config.toml
experts_per_token = 8
activation = "geglu"
moe_layers = [0, 1, 2, 3, 4, 5, 6, 7, 8, 9, 10, 11, 12]
optimizer = "adamw"
Below are experts of layer 2 (counted from 0) of a mixture-of-experts language model. Rows are named router (the router's row for the expert), gate (a neuron's input weights, with its number), up (a neuron's input weights, with its number) and show model dimensions 0-127. Each number is 128 + 32 x the weight over its row's rms, rounded and kept within 0 to 255. Numbers have three digits each.
Before each expert's rows: a language model's description of what the expert responds to. This comes from a sample of Wikipedia text that the model never trained on.

# expert 3
It responds to: Word endings before pipes. Plural and noun-final pieces ending names or terms, often just before a table pipe, plus pipes between numeric cells, as in Rangers, RNAs, Lakers.
router:147147212087158076160181098132124100116056147144081166115174093102118076111102087170117138120161103150102086139141121082117152101084111139132116146164153134155116134075175097127091143154149127070104099093128186160173101174088186134156077166109089080153113151108158122090153163151120172127141129120120150117132187190182088141142098173137069087098159108116094089121165116144120106148163
gate0:084117125096194079091114131138105135105096048128150141150159137113137125197106083184096152139104162114162155102137153103173097166098124114098171105102149128183137115075171120100209134129095139098135159135089100093139114143094132096103145163109132139139131140129115084075100115114092127086094125146056082158065120155118152199146093120055112141117141156096029123100155132135174132106140
up0:107131182092219121119142097116170183106114054092157178116162164153115091141093078135142148192068129124181169124129131105154093169102110125127174141104141131155096131140164131140191105111114144130125159162118132184173082140102146119159175160121108116157100135124115115129097128100111098132099119201099102112081138175140191209113149177116112156169132109100055131127120166116157127068146
gate1:164140159123132117172131130096125103219082116127072130189133134166099103091142153117163203134165104164101128096147126150154096107140147110158098192119133146133127165103105111145174047133192132140121088155137125156123123132185141121153098137089085135141124086121133154104107084146214131114102138102083105047092127136125145092137103159174080115142090193068066121118147162090108136095161
up1:151155173144127127167124158145133093182073177129062140123141124143104094109166129124128192072107078184124096125159121165144110094118138146157112150114153145085075165092137135088137114109144125109129071128193114146148142120161170112168088142119069089158133136085106139135181160131224115111135163145112137063115154130160134088114131192121051088157100153117110063130151145103089127135207
gate2:098108141160206084129122117086084106160110124142137150148171143100092157089128131157093107173141099111057106071170139072144114117088121182142162181187122130107190142142112073193088081081141159138153165068148108098103116108127141136159089128127122150121124135219063162118157123075118118090139104158118134131125137159140132145134187114164140169136114164144086122131079136117083177066125
up2:118108113174194166144095097145071152171196161085143119162141123124080125128134097148168171134127125123097124119123101139134109174159103087131104153119154139132159162122110112136167153137155127151118171160063154092086181107115062135124149111068153146172106168087096074183154117093063156219130144175135155058123108114122133080118138142119111101151081123136114194140168144157111046129120
gate3:128121162080126101137080155144107105159121103081127160122182091182132137132135130158150127095193102164098099106125146114135130120149123124172116158171083139149220138142148054153117090141162107162139101103157126163104158148143157128209081142157083132166135104157127070158143114140147170136179129102132082114134128154078115113139178077151070100116129155137128115101163103040130093224084
up3:145125046106140172106137095135123172092167101127167073128120143097140132151135100085078154164074164105150141169120124124122122151114164078101130088085153116114050137124087165153180181095088132130107170177119131103129100082106078115110175089102166119108114116110132170132107108114080078159098104115072126122117129104130132184109084190102209125130129137113161167152095181196120145067143
gate4:177098093119133137136147151106137129123057066081095137112062145164030126107078128075128128114160134149116140142129101188086163117145141144143072123161082111133098102112185100142148073144144120137142118182140119169168131166080137104139106112153074113139090150110172135205103147181152165116098065130121129111084088107144089131157129189101108136185171118093161118105166082148112084157118
up4:109075142178169151144100123109108107153116114058106150187129137137102141131120114104164107181189102151133143062186182142087138125128094064112120172078145139134133141114118102076134131151172131101114152154096148169145153116126128130150148090127136153159113142133131123176165096134094118154075067102140086116074092104019112125183153094134142141124105060122093179148113119084104068137058
gate5:176157118135108114138087169117099024127095137121148079118211078104158097116094138138089091082090127100105107119213140133125161104064112075127128137086115146062116118108146139109110151196135153093143131084171130142132136178178181133160117100142117102085158126097187144151103141129172084103104152105143096160150164089106125136101170084131117145107132102116113079132147123135124198193111
up5:118095098172136172123178180110151148167132062118109130161075141119079133086142155080129167128150128124124112105151060099131097093068127156135095151165160081163164116125114107147097079084129116145146143138113078100125075140125068148134117186073122138155081082223131193134154100132096135163165085151101118117103098132099158130162110166135198158152112117117072135130192157128137079094128
gate6:148120176187108135097164123088140096129112133098109136189107153170137111090145106076155133092119089125118096082175149125173116081105118184101124147095112098125127123114099130150084108199125142108109109039144096122160108181126134157171101090105098129094171127136131124118126142108164091133153178172236150063153119148131170154127162123118126178127098115174085109182121177132123213098153
up6:156102120104128116136151096143118144134130090056115128123191149169098143154124113140095110109131132142094114167196143157121089142161126152118158106134108111065139117122170091136117078113141130168162155116122159122117164138113166061138130112149134150125115150110086081103116163143168146082129163080155081096135165126121163235140127026081135091113139207117160111106076174187138129210104
gate7:198129144149113129148133103095117118090119149145114164085128116138141131117155131107111155103114102141092144177118128168088167162145159076109139164105102155119099193149050112174132106204083110093139119129115141180126144050111153161104177118169134079148122113112066194209156133055196137177124141080180099131158144144150160108171129157061162103131136118106170134131153158095141130130129
up7:139114162125126151145126121136152153119111077046138126121134142134166095161073155121105083177123128042164134130112172116145137092043069111111195163116122137142138122134117130120097124094056119127146153183101123147144092165126162134182189142182099127092103148158115102107110113097121110147110088150161112153062123147097198192118125126118111125094131030082126110123083159090122083143098
gate8:120174120144143125198099152127228128114090118068137127135150150112139130077093128182101042130142126189093120109116117129082161141114120165106090091145122076133141163132111155160130109076064102110145123117115097142145143171079094130160125091146108139116092130138117075108143167135158081181141149119113144123082160143109166075125232049151167167160109157151130147134086148113079106129120
up8:145070136101166106093091118115146177172142082124116105121152129142152133132110163062131152119052150073119141144181094155143115119152160067072134137102139085064153083156113172114112080127095144167163150128113126153142114081120125104160100135170148143100144174106106155150056101137158136113141044136149147089184093178128121141156137141136086100104143137102116050113098110125154230160109
gate9:087094151126153119096187110124064117101131155139138159159117158122083168101143147099161197078139139140141072150137110136120193024132136128101187199136131106090152143158122123108075145130183073127091084106100161072139174145133144179127103118103116096103180172073139120136168158117107164113142093110141139123101115147150135164106089098069170125087122058117155141130187141110135173118126
up9:096127121196133161137077175126076093069144157220148113141081114109149137085165111205132106090157133157139101110094141076132155126113125150166148096102173160088118149139158200129164180061113090098105148129102106136101184130136143145062148101072096094149096165116094091114134133054140108135113122120130185148092090121122114079096126159127149149115100058151154119135161096127172136133120
gate10:159162173197095094081136102185129109122089174170125190118139095123089154109083137171183161127194109152125115082170115119046127168153157185131100095143106120119106142106169209129116115153148152098129106089152147178156078172155145158156081180133077100123135151127120135156148158145133142160146148156093142133102135133161111059140114099118188103146102143149167110123103114126106035126134
up10:099131102123112142142164174155086118156131108158112087073188121177137158148141119159119131114098122123164092126097067144149137155146110171120136087097157174109099087151146131163113214142108130146176176111190147096131192115084142076156131108103156099164105200127122131183146131116112180129186061113070094158175119085130140090168140116110101160170146106110163130087143129125099101216151
gate11:159144102159149119183116087094146158087132152151114135142128104134129119084132148120180117217157094104049102166129111115155163158150089115094105186132134118130089143155113097138094075166165132143144157116108097185152164086124134142118118142120064117166076094135081138133120125128161170129155143094179133127079150162164193130119102175056151075164074141089156102108105157162213121085160
up11:105136124146122116079165172179145133171082163110125137125141143112118139194108114123153174053134165182145155110103158121104082084119151133151092110139140139095139123087184203131153121127117105110083071103139184123128123134138126063100094098159149149068205176119180138141120111187087113116070147168116133062127094105120143102125142085198091148100166099150082161132135067114095146124102
gate12:176131177068143120125080096103146129178104145148118110138089112153148149095099139116225096104155078122096101143204126138125080165115090099192061102189080146156124143073163135108108114149186117096149119123146101113086154122138165089104088153126122117155102071101099141107137150120199129098131136150139154143149185202116109159068113114147149077124131136155074102098126158110106122077119
up12:097112136125139142125161188203152123108151074164172142124192116142149119194135059164103094125153155149143163095084169163094129139135142198128165187075176149076120117119121154125118122138104109131124154148082145131178114115195110165148136121127155102176093176172052116159119108138074114161105125176140124102122066106115178131214176107152122161142124117099095166105087122106147129136124
gate13:118120153129110138171117146133117195172062109136108187153191084128099121117124160138090145105133128052087092146113203157154160095162103173086160189136135092075143082128165091103169149139130094133123128122123136113120135129112167096156101158115150140130148207106151119076110137159062175184140093079135131140137145151129130139180164136161102064073120139082104069127173130107108093171099
up13:135116177130111120183136134117116188172090123140099188135185081136101145114123159140106154122122139072071091135123194172129155102155127155099147200132134088072153057131160096101166137139134070141105123115113155138109142105068159100139079160108121155141109190097170133078128114167066157171160113098132184135152175172131121112153163124169112087095128112070129067142157147102108074165116
gate14:110125145106163105120125134109165162114089120121117128100142150127153079073067103136190089107061128113166073099171093167118143123095137072116145146123126111105156079087161124115137158074122171122116141095122160086141106173073141133150091146128094104139172127089160066092101143097179127070141099173150119106094102172139144206112163131054145119150140085148165087044153145120169139149071
up14:099120157078129074149111125120188208138108103111074156133095171114143078073091139107145095141043096133165117109123076100149146121090152123131099105134134126121171091072153128111132135092174116134123158126121206139113119106063125150075122107115099132167083153101185100074119133082153139047142107128094125096107083172148139150102178137108155092162154108169166092078128143141149152106072
gate15:105130147135149154176122104120108140106146111116100176199108151145115111059151140179056113162085147119058157064150129094146167094133106108115126185161089149150202104141118166093122148115122084098122159110089172104108136094141132081122127108114090170095109106134135112141164118136077151209147110151155180057092087150082138083145177130203099122148107150117130135127131090112102074077135
up15:150139132121117112100102156163124129136130157147172108074105092141173157166174102147175121098145151147193102167075153175095084185158150117149148047101146098103064170101119076140127116103110159173142100176172091151127151147132120193107174159153170141135137108133079157102102107143168102078092181114099090156148141105128109135099080088081178101084083108162169128121126170122167165175100
gate16:124181114116173099124121097185118102176102128149167107099163082155123130109162076200166123113068123104143091134133165061116198136118129183206149074128056156135087164114122159096139168086164105091126146100154174134088087140116143091064089120101113142198129080139126111139146153102120132148112185123123122138153108167182125137127094174137109136153166135128118153111141111087149074066139
up16:119082146117115180130110200085133138066092131170153116127092109106166110187106160059100125138192138105106161080116114138098071119142111113090089102094162125096149074107150150119139064173058149115101160151136124157174183154140134162164168142137154107104153140110105114169063112132121062108149078121103137106107144093081190152098159097147124146132108056162134134137111153153064138169125
gate17:114180099161149161104085134126119082103111102183142130113118220113154172095062093128206138164134114164145137123115180135095143177088119093172159122146176109098135146128153128155165157094187153133148135150085137084115130121109090085069130109130139117119127190069176105112142155042146148101111117103097130153146069102125199125142122119116089110124146057135180110103174164122166131123100
up17:128097100073105099102127113131110153166153134076139090146179074163091157160149148123084117119096165075109157119116152077154098093124159130126092095135105144157196137115117095105122140158068131158151160143166148117090104104157112134136151148113170162136128043199108173162100082181082094129161132151127093107085186106116073175124150124114154163081103173097074218131097098112116154135104
gate18:082077167195145121114118136081126174119160128130094152118062127178151102059133113188138117134107127157103195096103149096144148098065123120133116171158094172140149183137169132093130172129111111105124127132093124151103126067131168147075157103105132164114084129232134177201146100153101147135100126145155123115154131138112179055130100151144103157173158070152124151190126131131150115139156
up18:147120178157141083119180083065146158106109165132088127095087112194138077061120130115152153144119057139074152132127100100107123100121136100152128186142103164132142176147199106111142123191159135120104113115062114156166119037119191149121141127101064147101105118162124166177160144132098212137126118112130124133127152134140149121131104189104108158128197103166137118173114103161113143133169
gate19:106154098154134108112140087129116103072170178160093166187117118091110097103197076157103106125154115176121148142089159129139132105155111129120104111200165163188156165141131101151162185154125122138108110198104164100109138128154168134107157134100073121129129068113131091090157122150036140135147149136168168143162135086101053093120131133151081188159099120111142118158146077083129077082163
up19:135104171103135168142094174133114066124033111161161092111144088152074164129154106142125146102175128096146163107164146112121131073122163140114187108125146142151112082067152131175161098075135155129087081100156121156135152118120145146133107123131137114102128059063107073061106112103139071127084133117117109103103085166141064207148107144151134109062119174117138152176169085128141106154106
gate20:127084059165147123137126156115070127089093151095115125125100130132097111094074117130140131129191153070125090102193111154108222129116092118090101134132131156150143106117133096132153205159081079103107110141094131134148125146098155162179139129119105085144146160132149077199166177133139164151118099156152153115107090127124128114090162114083121106106148045117140154083186109138145076220116
up20:113134116113098124146121099090138043180141099127124175151156132165130159155161159141112090127091127197097166120089151134142128098128193117123167101192149145109130103206144151128068120130162152079133095102130175189092190109085171110061121094182121184108119119109152130129111108069089100174153117096190121122129100166148077111200141110124137140107061172144140149145135129111105155108114
gate21:172155096165146161170150139090124082091104120074124111102106161111128173089121128165176149107187072178102134158134171156165124130139099116134124149106144127152117167142147158095153174181094078141133097096120127094166069116109164113172129173087075078091109123101157143187165196090139173113092115110122125121117090101100148097117150139095127089095050122140191181066129154139102074165137
up21:112143092099182140139121106144142145138163124141139095089173107105122113113167100112054091164047129101155144131126121150107184166158155058076185139137110133162167135090058073122151105152132091141101100152117070158133139082123060139145148109143164164147164117107114121107146095129088116122136143105176216154156138181095136152081110134096141148140132136075155124176161105095172183177074
gate22:129179135221122141148171134085110127141097090116089120080156181128065105089059086113128109086152149130126059149144151161144174138084102142132159158143129113086069108171114128118086133055109131109125115049100095103120176187106154117166126128129104125166154196080143152138098195140135103131116088106141116143140134126117138150130178126100155140124161166170096090178198158126091120141118
up22:131131156193189159139108164117089115124095127151101152106161193083089142079119112128180177136122186143196114119073129137096168113142129148132154190122097114124104155171110151097123137114088111147104075121056079118125194132100103185108138185151126099142196164102155093122132157146092146134075114138122104139125122151162071077091177150117155108096147081142178100155153172171081136145119
gate23:178117109138059167161076098137130150107095105142104133112036082080162125159086158223107113180182131158136119084114111189206103138131128176119084087159139157128119120125103150103152156150155145098199109173093091155170150151168115148104119144184134143108139100119155086096138109151160138127134110099137128096128132071140125057139116141163161097169114125135160126164116158184086105103128
up23:163164141153099114130125128144148072089076161163048119095061121075156121141108128189138104140203091153128153127133091113178176144103169166142076097189149143148142118110134154109112172139167115076143062114106141173166119163110153142136095137162106079166092080114135085099126148163145174100118155095117173156156177109159099070158098154132160124117102122145141085140169141133098056092157
gate24:159120110120174122142159064071143146111136198157117159068065114099101179121122138154118166176115085139133129140110116179172142167134141130146143136159106183152089139101114071122135173137109154130170086117114076147142125097128148169063166158130115130125094090108081199109168141148104185154141155106116167157092177179146087108103104199041146117112125150128139166161116176130120085085133
up24:117180103144156118131108101130097098096093085171141100113076141132142154110115093157172123086092119098090108090097162148198126165124140126167071098152128131166132158076143103130108189161169102109193139099118091090118121123149150083088134134122122138149124128127148149110140150161133159055157146126134159142065170112135131171064100101000150088111079111128153134112124149173199134085156
gate25:164134154139138119092161116124145148060117125141194118106124099077150131107108118179093055095110076105164102057116161152138158206127146156156157134128174168130153101099130088128200163157129182159144130179112113129130101141144150153180096165138120143128198027085117118127134136143116148122191128122133098092129121121129128111105084084117097042121092153175162135100131092112147108138084
up25:107105078103149147177147132098100139151166123113120076142146093166101171115154196100133182184153147102164174182088099143133093064137134099093094133131123078141153113114086132124078098112124097151086087091137053154113127091108113114075160088077175154103111140176110182144117086132104127119103126050102144177119156137082132107132161157079109180090102196115105133130143164169123168160138
gate26:172076071124082167145076195064109133170084138153074087118097130160080141069189169120205118086188106148157185118135124093127183161177137187152115081102180138152120137096140135126137125146103116144150086126165085098119146130108112167160093129119046136121138125122128075111143107087147131109122110117076121140135132157175131108176131145096124147115128117170131095141171089110081096096153
up26:125101135160112148135183126180092100161128153095120109125095139109048143108169100112109118129195082115163152055176156126116149126150106128141157147124150187152177126091137115164104152056167159146140129155098152114135158202196112128169168093113091130089174095119105099154159131109068103153107085177133131087145118123094140146157178166097117097100093099142148149135131103063148077152048
gate27:166106196093116115070116069117136136141063060128116162166170105164170141167073127188111111105099111190142153078161142176107122118105109107121096131108186140140174173110094113167126161152146112104166125101109106146189116078167115185203102097216098100094110127124099122141081108125162153106086160095117067146118104116125106140106072105112152125111138097154135137161133147172089125115132
up27:099122077148132168130125172144095146163153140117161076136090150095107186157126178085133131176154157056146139171073110114183109146160133128128140105134078168049118126149110151096126118068112167143118136195100095124061158149125100104057145145080193185128148093184135151100156113102075091188113098155104099170141121136115154080142153127146144122136090177090147151130138143115164157131091
gate28:148118114140103111172092138139124145166106083160103126181132084161078114152097091171134148150165116116074068131131162133065143094089142093112111133084147090135155153137138053077126114143170106116127142131117171090139135098150098131091104158076102131176072140141155146187177128116092176053077122136079082145090073081152088188113142112165148091155143126121068154132154174149083090098127
up28:123125119119151172143151108081140105083166141119115226116110166104148136105098127075135139172171165082117173146095093168149152110151109061120075159185114123148117104106161160126183085136110111132103068117088101201147126118099113111167120143134106100102132143140159142122126108132180126189143122108148143116087156190137155115167078078057184130087115112120227131110109144103158145178120
gate29:085119146160142060153170106167087083160135228146085150201164120113133086157131140117112151108135097140108092134179178070161147138086134119137081186146166105115115076092137145094100117135159094128057118096134183132157109189168156121111136068100141140169181125122109163111137126120105097095076133131179186096104172097148108100102142143125115141134100106119071166115094084131117155102102
up29:192144155088119179097073141128164161073107044133152152071120136156139107109162071139138081125116123120132203124098130180088117124144097144124174086121084175161119187152139107171172146120044124096154145151124108128127139083119137106197150178189115087109059171143133096187139140108147121146171096152128104112124079156103179180131154129141146132138158099143140129116115129065123114144140
gate30:101142169171119058114188124096115108162088147122102108114108163085100097138088109156124097104089125120191105115174133110159140099108107209142087074122145101158122188107129106126188169120041169120148134122117164081146101143092116117162087111112147075131155167107128153129109175121135156070112117141162104090114112081145078205099121150125091123146163155148145114102182099174154116203102
up30:160122104176145120141116137150106122132132118139121101158161107180118231141182136197093157082162123112089109087134076165116125168168154091127149088110151131090111119081150127133119096183176076086105147070154173109129133136232128079086075110135149149107094103107109131135166108078140132156112194120102155131111112112115136086163092065084156105118080119136103184165116107140089122130117
gate31:155142131078094094075136112131037097136119104109114142179131141149122138133144153127073112124155163110164196108157086109195146139114144109143097117115154161148123158126127087158188182123115126139162134147118158093127108107172113093141151103124193123127111124130021129153101105141076112136127085120107092149057155137151047133152161145145168126051134089126068146155154158128084131194159
up31:145155152064082062069161127135054112124093127125107139154093146122105097132157134090078069099151172113134178117141085086181164085075165156137108125180121163156126144138159131155158171166122134103127106115114205133148120135173180079132121102151146065107117131123076096124114126140080110089106087110150107112065158182176074137173148148139143137069153071130071125101133120125118134154138